Weights of a small mixture-of-experts language model, trained from scratch on English Wikipedia: a shared expert of 128 neurons.
Below are experts of layer 4 (counted from 0) of a mixture-of-experts language model. Rows are named router (the router's row for the expert) and show model dimensions 0-127. Each number is 128 + 24 x the weight over its row's rms, rounded and kept within 0 to 255. Numbers have three digits each.
After each expert's rows: "gets" lists some tokens that make up at least twice as much of what it gets as of all text. This comes from a sample of Wikipedia text that the model never trained on. Tokens count by the router's weight.

# expert 27
router:106090128114083116150133150167115114135123108107106114171151071136104118112117164120159161135114135139159117157118125147093092133154131141134119110127116138115153186128091140139102149135167157154124111131115163164114110110131099132141127134094110137073099090142146128130092156119131148107124129147108143148083109097120167162110123064149108109142105114111139120097109087124134115150100
gets: " and", " a", " was", "–", " It", " –"

# expert 96
router:138134150128122159128127180133092100146134139132118124186145079113105130114110116107123158162154168152118103138136136118070139150140107160108104101160130108126135173128077130127142163090169121131111147121142138169142106144111140078106147146118092141115093105113137134130135151146118140123142110123127127161112127108097181127107123137162093139157123109103108136129140135142131136158108
gets: " ", " Pld", " beginning"

# expert 10
router:098111113117072168165082180159110121100135123098073145138143107167149101123121163157099123164136155154143133181107150127126143132172083100140103102136089137106112121165123160116122149099162111142115121151136175145127117173129102156131089177140150152109125116181155112097116169115080124124142108131127139111126142121116119125122118152110147133160137122101100132124106126130121120138147
gets: " |\n", " (", ".\n\n", "\n", " \"", "=="

# expert 47
router:088129079125117092122115151182083098131110110103120149168125131111115123109144146138126110128100162140162117155094126136087112130136148114124083126132107120073167132133107131124103131121154201148160138108107158122164106123138097136088120130118112129109074095134140118113131144132132147152132139121065122065072119105134166098103106111140135091128151147133148111116085134089172116122105
gets: "0", "1", "2", "3", "4", "6"

# expert 88
router:124090119127121151110138116158128125133131105107121107119148092113124140150112144117111141115112155123117102101126151168124137121114126121110145117143139128104128124129127143125108147115144113182160112150140138132147143102123104116078115131126118141102091110128127140100116160141126162110110146170135122081074132114092167136108139111117110114136150163102138113109105061067118099099127
gets: " of", " two", " all", " the", " other", " one"

# expert 119
router:114135111047100095124092155167090133160102100076130140143128133099130108130123133134120134169153155165115129154151111141069115123123116121093102115134136182125149130174113143122135149133140137133131142146111204140143155164159120150124082148152121108112147095157175162135111111153123166128120188120141127112145124133138118095124106147117133118134134106090149105158150153108164080168162
gets: " in", " on", " at", " from", " In", " to"

# expert 76
router:117102101098099113121135132142108116148080107095132158166129119121112089104132138118145152138144167136148132150104137161118119131134131107117108145144129120131135123164114127150125144082119178137143148128143120134133129150125101137126139141150150136104099106154147125094152175151120180140120146109077129098084128099129158129096144107132118060159141105117155124106111099077141091102092
gets: "1", "2", "3", "20", "4", "10"

# expert 41
router:143146118127124080129062126127094098109128122132083134119130148120157101087118132126109138126147165146125138135138129149126107142169085152106128095110130121103079126156113165109142129132151173107165125108176120122144175107115117098085141109164158104118152076115128136085132151125110158102085162156105133138108117103131150091082138124115139097146159162088116119159112108120136097095114
gets: "ing", " of", " and", "ic", "ical", "al"

# expert 122
router:106088126114092118146136145162096124127118102106122117166149074136095116123114167113151146133129142148165108148121127152116100143156137133138109108132111139114152193115097141134099152142158156150113108144126165166119107130137102126142119142100102144077095093138143120122098149126125158109109129148101136133079115099116161151101122065139114121146107118117138113094114085133134109143101
gets: " a", ",", "20", "00", ")", " as"

# expert 115
router:157110102110096121168095159130087131128143120124114154102122091112118131081109110127098138134144145155150146118159115092091129136115087123095149101107116126105120136155082159102116168133135125146141133094159154141151102103146093094138123110128144176108120105125146149091116140121110151097086133116127132142130135077102121088116119104104139135168131152144113097145126109116132119131177
gets: " the", " a", " The", " an", "The", " his"

# expert 2
router:145117110148099123106098140169111119083124087131152121166154124176076119094134151156101102141142127111159095126129102132076149090130163106095137075131109106129128157117116167139141164117174168128139134146131159163107136155148107167142168140123100113122100117149123139120081167146091131140151105156133148123128097150113144106096150117182099116137119122106103130110141096129151117120111
gets: "et", "ot", "t", "it", "at", "T"

# expert 85
router:112089138109089112140129147172109128132107106107109114163155075136104112112114153122161144132120142136167106149122128156100093134163130136131119108144112137118146178114091137146100151141174152142120107135128161173121110121136108131134117140105107147075094101140144125122095154124125159109106132141102139138079106097113156161109123066132111125145102111114135117094111084137140112145109
gets: ")", "\"", "-", " a", "%", " her"

# expert 92
router:128100100129098146149121134148105119134130140116127142191184105108119128150125131114151117133147159163136128153091121114128109139143138135102084097167077113108126148127099125118102128125175170153154113137123193136120142132147161148082130123135112155086116104172116153067153137118167168136134143149082183094106121100107168124133144138132119113153147159148105117095110116128142131131097
gets: "\n", "19", "20", "10", "18", "1"

# expert 97
router:098092120122101152118114114127110131137144090072124142135188126084177106140102108127123125141149162129151145148139130143134119126131148116099157081138109157089080174135122188110086139144144171120108132114121116126160117140154115125125115151139158135113120067178143141128156122120122166111097103164128111138088117085132130107133139090156083148156146162127139103143142119141137112169117
gets: ",", ":", " of", " the", " in", " and"

# expert 80
router:119108137118099107138136140169111119130116119117100125155138063128115118098118165112166148130109137159144090168099150147111116153165132121146116108117115138100149184150080135128111148148142170165138095128111151174107110124114088120139112126110120156086100094144142110137088142109137147114106135148104137141081100114115158140107139098113088090148129129109154110114114081116148101150102
gets: "00", "0", " a", "19", "–", "20"

# expert 103
router:111089127115099114150131151179108124131123106109113115164148072140108120107121161114152149136127153148170110154128122151103101131166121137136114105136111135119160184116091133148099140140167158142116114137120166168131120127138109126147124141103109148075092100132148123114092146123137152107117138142104142134083102099114164159105118069141101118146095108117133117098116078132138109140093
gets: ",", ")", "\n", ")\n", " as", "-"

# expert 114
router:124122106086124142136070144137107122146138137109083134136152134105119102111130140147122141133107134148104125147137115118133126103140149144121094163137126123094118130186130129121120136133158164147117114179109167166126138170125118131134097114176141103124110092128119143128117144155099140103098128160127128085162117099092134119106113110153161121147120084104128131167123140147116095139179
gets: " was", " is", " as", " were", " are", " with"

# expert 112
router:117101141087096143127069130120103107169132126086099148140123136112124065119121108132165136123122136130188118123171145159101146136157144118109113114133095140101127167142121134132123148141135153163115148176097123111175123134141111138145118157152118119129122114156139142120148156120148169105125157113130128088100087105129140134104152109171097133132145135137120114143096145143115121180131
gets: ",", " by", " with", ".", " of", " that"

# expert 86
router:104094128104088116144130147176116122138115112109110112171153070140095103116125157118157147132125144143166107150118130146108094138152121137135122102139105136120156188120094141143097151142160159142126105139117169165125110122136102127147117134107102138075094097135147128116098152123129154113111136144101146136073109100118156155103129073139113118147102115116131110090110083136134112148099
gets: "20", " He", " he", " a", " of", " as"

# expert 126
router:104110133119088133133112150188120142124143122079098168176146140167124121107122186154138099146168129117145118159097125129120101099153077133135134125156096108125138130134107122123084165115161108184119094114105153189142134167166133145108092178140134142124082119125143141109104164140134140105183104159117127112109161120108146136109113163109140113146111140153097135085136102153137115150145
gets: " (", " \"", "\n", "-", "–", "/"

# expert 28
router:105100123113084115153126143164107118142121104106101122162151073143109122119116159119157149128121168143160112159114123144106098127159130136148117106136116139122153188120094140134103142139159162143122099138116166166125113125124097124154117141102101138082100106140151116121093144128125146109131137144092142137082120109117156146105118066141102122140107114114148112097112075134143115136092
gets: ")\n", ")", "\n", " —", "20", " a"

# expert 73
router:126144134072100116100080128135097088126114079080118130136130142079116089126109112138125112158124182151130146136148143140096147128135114108098103096123135182109143113178124151112131158129119138122134141152114181121142152166179103112102092157140133125097115099125166123146092139154114164130126144128138148098139109111119125102129129142095108088141131122118119156171125169098130074181185
gets: " of", " in", " to", " for", " by", " on"

# expert 102
router:135149136106101080132105117160104081138101079091130143135152155089146130141115127122135109168129158127142115140156150118115118136141121105099124092134125199080128112139140147151106159151136139110141149124137161132123169163163129114109096164153146105094113097113190111127107135164104150116122154138133147120127126119121113084118127147117099082154145122099144145167157176100120079140192
gets: " of", " in", " to", " for", " on", " from"

# expert 118
router:150083098140084119156108154157107125119112098109136107142143095127075121098121136104133152125104142135141125141144146148108115117151113127128094115155118140107124178113096134147115151139196151171098083141104163161131107141142118136131110107128110148107088093167122129110113128105123151114111147130120136144090135115108165139097125108133109128119108097137163111136136077134157121142135
gets: " it", " that", " It", " as", " this", " which"

# expert 39
router:103097135118092110147133139172109116148112092122121098146145082140106118123116142113158151133119146132179120142131127151101099116159129157143114105129111129102147182120090150144103132140156154143125094136117166170117115124128096127131135148108106137075101101138147130121087155098124142104112141143093147132069108109106169142104131059136110113133110130122135106104120110125126109143116
gets: " of", "–", " with", " for", "19", " to"

# expert 49
router:159129116131079122124099148125106151126141120111128155142198142134130064101115152146147119141096118125157123150123132110071103141150130156166129118128121129141131141143120135144088121097124130126136150127154139138162125085133098113117098189112118138096111099156125140136117169092138137123129106132126166133095105094088136121106104113081140152143071133137091102143122119089156096114140
gets: " he", " it", " his", " her", "'", " she"

# expert 17
router:113115107104102107125154123127124152091102136094067136143200147160089119125108126106153165139134171184174081097142149140124110092167130149129091129151132127134146145120099147128119134153122126127146087149133152149098159130119078111135083125130122169110117081155113120130140107144112158113102122141128116129089130106136133150114163089098104114113108110064109092141084142112153110133110
gets: "20", "19", "18", " ", "17", "–"

# expert 67
router:127094124091092131152141136141087118121145116144125114141142074144071127152102154121140161096116156132119123162092137144109132117158123148157167133118096149131147189155121136140143147164177152140110098161116108151117112075158142113132108109134127118089112114156157120152104142161136154135139148140129128119124082112140170147112131081109095153161130121106120152090110128136136089142160
gets: " |", ";", " and", ":", ");", ")"

# expert 79
router:132147139134111136140140114137115127142121092105102127182129113136092156121117176120160145141140133131175082156102100109125142141191099133134097089133078169120146142122112132159116119120171142143109094116114169150114101099160142140120121128116135152111072117133120088094107176111132114178122141159091151137131116140096154105127102130150187097128115159124121127111093110129129104169130
gets: "–", "-", "S", "/", "T", "R"

# expert 72
router:161135133088117090128119150119094153105122131129140076163140130082116091108127149097125111112097122119130104110133139095119136141147131114126128131093094146118163158108103141132092156124151162135126111114130131159138168086146145098153147162135124147110118112094132110109145148116085144075156148163112153142123111132100114112054179121150106132153119134110098087134104117121129122161109
gets: "er", "ar", "or", "el", "al", "in"

# expert 100
router:157135112141090131104124158120115116157118148124161162135163095113113139130094117154133132163147133127168119168146173133117115088146080161138110096122107140138134138135077146161091145129126149134125119193164173132127125139124105093157147189146110151115110116136173126150134139139075134110096125127136130110149151129138180143113145147115131139131158106070156128158074160101115119148140
gets: ".", ".\n\n", " |\n", "==\n", " |\n\n", "-"

# expert 38
router:098114112119095115142125145163100107137120115103111116163161077138088112127120154108159149126128150139171106144119134140119101120157126128148116099144099132113162182133100153148099156130162162154128121137121158176128115127134104129156130139101102152076104090140151154136105151118116153102114139148118159132087097109106146145107128071132088101133124118113148107103107101139136114128091
gets: "\n", " which", " who", " he", ")", " that"

# expert 24
router:108106137136134134130127197154122084149130125127101136151130102141123134114131142126172153158138136141150095129183136123093154141153096155128086122139113151122141209118104127138139157096158144160127128127124146179170109130107123102143126135117076133091094088112164171123098134170142139090113100122101136118108132120098153129083125120154089118132094093113145111114110124136132133135101
gets: " ", ".", "°", " +", " −", "–"

# expert 120
router:127130138147131120134128148111105121130106136146098115180151081122095118144117144103158183160154169157138093145154137139108163127161081148133123131123124130143115188131108106121141152085179142149124125128131153167145095150109129107120158157127090153080103116125134121168121146138137139123120119123110128153114129148104180153124127106169103088118107089129129141122096099138107145116108
gets: " ", "–", " Coordinates", " Species", " ±%", " Turnout"

# expert 106
router:135118136128117135159107161196126109128132128099123203165189089122136121111134122122125152158144173182151117158123145136121132105112111086083104116133149154115138159114069133128099130108129194152141148136131138151107141106095128124091114135111103114110070088155141129098104136122117146149146149122100143089109122109083131142115139123132115069131107136106144125136101156133137133125086
gets: " ", "19", "18", "00", " $", "20"

# expert 0
router:104093129111089110152120140164114121135129106115112114166143073147101111110127168113153141128119151136159116144114132153103090136154117138142125104137115140114159172119094141150091140148163150129126106122125150176113121115141095122146120138117095147070095103149162121115093156113138146111110139141098138139072096097113157144098128071142112134137108124102144122093105080126138105152112
gets: " the", " of", " The", "th", " all", "The"

# expert 70
router:105095125116087112150133148174110129127118096099113122159155074135102108116108164123160139134125133145170111156129138152101095128157133144131117099133108137123159180122096134140101143141162156151130110140117167173120104128139105135135120132102105141079098098152155118118090152123130154104120142137101139142073107110109154154100134067134120120134113114109128118095122093138141112145096
gets: ")\n", " and", "|", " |", " in", "\n"

# expert 5
router:139143109106113114177075132108088124108127092125102164108135079102130121070080108139122120149154171158147148106166109115085140142117095128113144111099124117090125129173088143104126163124146139151159164107150117128161132094166092116127134112138130155095117110131145120125120128116116172122120138120129112135143097088101130105133131092104154120183130144124107100172113106118119092124162
gets: " the", " a", " The", " an", " his", "The"

# expert 110
router:132111138062117135117149122165147135135121079107109152135148083126105106138133136106142117108129115133142136120164144157101119134157115154137145161109090159122097209152114123161109157161157136136103123162115129139144158090141100096131086111122108149117137115142176124136122167152144163127091150164128154114123093099130146148088149095143153131149108114114085144095105147122143102163176
gets: " |", "|", ":", ";", " and", " -"

# expert 33
router:104128117109089171184097195144091127106151094081086133129140112162149127104121147129124130163123153142147117166103139113127154136148106119136109113127104129106128117160116152119148140114140125138119145159164170141123125140128122131141111188149161159104107119157143108108113137104080129139134100136127138116095115127125109145118120139120144137154166135102114141154085123130150087133138
gets: " |\n", "\n", ".\n\n", "\n\n", " \"", "=="

# expert 61
router:130093094133102108167125115153079132130135150106078093128175079149118120137118156135144166111130183142176119131096130127120105083151131117134130102143136135128143177146122131104085129139158145131128095130115166151138102138166119164136118151121103155101114107147179130129079129128132126123119145113084112124087117121129160125110133078143094128115118105119151128095085083129105109133115
gets: " ", " |", " —", "0", " (", "."

# expert 25
router:127135092132073115138103126150101147174165142119099132135143137152140112166126122084157131118119168175135111116119132134115132130139107140074081128113127091122123149133112122149113132085139137117151133192121119149152128114117129128153116111122134118121128110180148101152155171129116134165158091178104137165117094073107119124123148130123129131125137085092102150162120143091137110129138
gets: ")", "\"", " time", "ation", " name", "ations"

# expert 22
router:119086120086113132142113138165121147146154100079064142125169092155114133137107178147181121126117121151117131152095134139102115109151139124152107079147075093111129180141120133134103130151176149168084110157110169149126111123142100146161122169148138145103089112149160147126087144115132124103102137168117139136084107113137158153091113085145104146114135116143117122106097112144144099146158
gets: "\n", ")\n", " |", "|", " (", ".\n"

# expert 77
router:100092128112079112146131142167108129135124105109106115162156071143097110118111151121164146134125144136163108154125125144107093135160127140124109111134104137113158187118098135142100146137178160148116110141118165168125110125137101118135118141113102140082101097141150123120095153120127143108115139135097138127080106099115154155106120069148114122148117105113147117097118087138137114140101
gets: " as", " was", " in", " also", "07", "|"

# expert 35
router:131125132095111132139135149155103144129121143127083150193166142149128112121130107107158182190144119145145081124153167124122088091156109121101081099155135128123136131125095155105126150115112146149127107151126112153097135142131070097102126155162136159090137070134145119119143108144097175134117153137154125130104111121123125146117149137098096091134147094045124104131113163142164105098103
gets: "19", "20", " ", "18", "–", "17"

# expert 89
router:140121108090126112125063163148089086141101132126110112135127143125127105125140154139109146116143135131135089136130135179106100136172097135162068141146144140090127132139135175133152125121149139130102124150141142141124155136123114089137142129187132116137110094124144164114172124142097128128089102130124164113154123103106137117090140136161183102143152110125130163176134126101152063137139
gets: "ing", " to", " of", " with", " for", "ed"

# expert 123
router:147099114124132129121059105153111115121127116133094160127144113075136094091097113122154106110128118144144091137155103143115125108137097152156160102131154137149128122152136148138131155101147157152115153110099128147153115111144104107110120110105124164137144124117155121086111121093116150105131147140125120104134089104090166117108124091091150101144147134122122131133105101142137102118131
gets: "'s", " his", " a", " he", " her", " their"

# expert 121
router:139094093088121101112113121152119115158120109107103110138145075142100117144116136142175127119126146130151119136158145153078092097159153115133141109122107158108122166151123133132095140161189153138104119148100191130119126142127086138161109117120115124088083091167151144133102120106135122105139141184112132141086105124133149144090104068159085148117130110124129113123129107146121088188155
gets: ":", " |", " with", ",", " –", ";"

# expert 87
router:128109148121108113143135135140114128169108149099142104160147096127115119111124168117157114116119110125181083128142111143086105119159156133132106129148075143122145197111107119164120134137148157128133140131105156168108155094179140140172101125134098157122125098150161124119124143129125151137140122144079178088111120134133165143113161078132104126131132140122126110133115110112161117140096
gets: "a", "i", "e", "o", "\"", ")"

# expert 66
router:113106138102103099167112147128120139133085084119109106155120061110105112123103148132146139156146132130160141138114142180079096143153134091120085095130124154133124146111125141147095136109123144128082107158124152137137104143105087134140123156133132172118115127150138140119102157141113167124089139106102154155084125116110137120108154072136116105147103088099146095112116079068130127092122
gets: " ", "20", "19", "2", "4", "1"

# expert 83
router:130131121105096142140083105129109116138115123120118140133164151126160122098105125088121123131120126126134136125156156147103175108154127148095125085173105148088143178142114174126100159125172159174095164114117119156165158143113091126103124101163136110138144115210122162122110182138126152107090130123147115141124121111120141115117126101129100147143141123130117134138098175135112122130096
gets: " and", ",", " that", " which", " or", " but"

# expert 81
router:107108133124106095165141142143123111174104103105130098150119085142090094103122126133150161158145146137208148129128142153105120140149140090128085121132126152118117160115124123156122125080122162144109140146118133154145120131118105139121122133137115140093121108120147112109126142159121144094106163108083136131100135122121141115100120068113117075144106082122162102100139081048140115115104
gets: "1", "2", "0", "3", "20", "4"

# expert 107
router:126136152143139100160109142164133085111143145079121132146165080155122096130148140108133181125145117141168093149125138116087121137171092117136128126114082119110170140106122136134139129133136159203138078138089139146113124154122105152111121114133147149083126122154116132107140115119133157089127112120110146183111106079110152137116150125127127117136123095138118126127125124146119089158092
gets: "p", " P", "P", " p", "b", "m"

# expert 109
router:118103095148115136133144175141120143135128108126077142204114091112116154115085131130107138157129167115185117123116119111142126138141086105155132074139086130110123127153155137152134138071139160114139093161111138114120088099170119113130079131145132130116084115157139103113130162130133122135098122130093181125156116107104108131097134103163153104132124130119144118095090106102128107157099
gets: "S", "R", "D", "C", "M", "B"

# expert 48
router:105092126113083113144127146172110128136114105110109122166150066139098112111116160114155151134122141144171105151121127146113092136160126136134115108139099139117156196123099141139099145136169161145120107133123169170125117124136108126141124149109109145075095099146148123120097156119126142106122137144097142134075110107120156161098129076143106114146108110111137114097117080128137109141097
gets: "\n", "20", ",", " to", ")\n", ")"

# expert 105
router:135102090100111119173101156129096121108123110127113136098138074127121118092103145120102134164133152149134134094132169135089117158120065103122144096109119141089154159184105163101107151147118139154160139102160161119154134094158080124098109105112115146099118106126154133137131149145146159124110170138115139136113131115102135099097127094113153119162127121150153109123113078128101111133150
gets: " the", "|", " The", "The", " a", " an"

# expert 52
router:097139107124109080136094134165116129108110077082133157158127074110127108095138148128147128123087154156144105167101138135118138133141114126112122141097101142073142174115131147138090140141163122139150139153125126146152122107100110100121124147131121119050069109132134103152117140110148178138127122125119155086093116108127168142100116127161134106122101128104144118121078102111166096117110
gets: "0", "%", " |", "00", "5", "2"

# expert 104
router:096100120109088114159111138137107111180118130070113106151144133130096134120138153099153137129132133146138136137170145120151117126176096154111136130108087131115156159142094119146126145119189137166104137134156128155125135137124105165156104120143148150117111125120148134126136135117130150146123162119126137116141103125102126149094117143119109107126162095090118132166143110107157130120148
gets: " to", " also", " he", " was", " it", " not"

# expert 75
router:133123146120143145124126181143119107135130130129110121167149098108113108125123135089127145156156143171119108171122101142097139138150093154112128103139137112136115171122077138148136176098179131141124126126166107165168121157124103109110140151120110163055086113114133134140125150143129138146121108117140131144116142142114174135122092124164113065125121115107101135137089123133123136144122
gets: " ", " t", "     ", "   ", " Turnout", " Latino"

# expert 124
router:131093082125113115160118175148126121121159117123083136197142096100125115099119140105105116141148152127165120144116090152129130119122125167132148082177118109133113119165110138112116171097140163117110107130132135107143081120148123080102104184155154147092116108180148117121129148160113137110120140132112134099121141099113110165118139076128134103137154089102105130109095091108141108157107
gets: " B", " D", " A", " C", " M", " S"

# expert 36
router:102109102101112139133112141175100149116102076112136126194091102105103117100116158108119134112091167118162115175148133138147138130145157121111098148172100154127161128161141129137098157103130154133132131110133146123176127132126101147125143173136151142109110110149116121095151161134114162115092153115114142123102126087118138121092078086143133125144163137129150113106115119113154118092114
gets: "1", "0", "2", "3", "4", "6"

# expert 65
router:122147136132108117155135119130094121127104132139127130155161136136138123105134118094110127116158104121114124118124098121096133145139128146116152114127115155098122153116117148147130131122158169150149117147135120156172148127147124131134101156142091130133143123168122152088150121120109151108127129147074169143119117117107160105087141133151127149131125113122126166107138166114158128075090
gets: "a", "us", "o", "i", "ia", "is"

# expert 111
router:128122113076111131140149109160122138102104102130114116127151072126132098120116133090121130108114123139135135151159144139124129129167100146137136140086124174128138189149106131179143136147156132148153142179135107132143147085143107115131072121110113121112146115136170112132103154193136178127118183141115142102133113077118139115125176098124158123188156122113125164078103139123141114153176
gets: " |", "|", ";", "=", " \"", "=="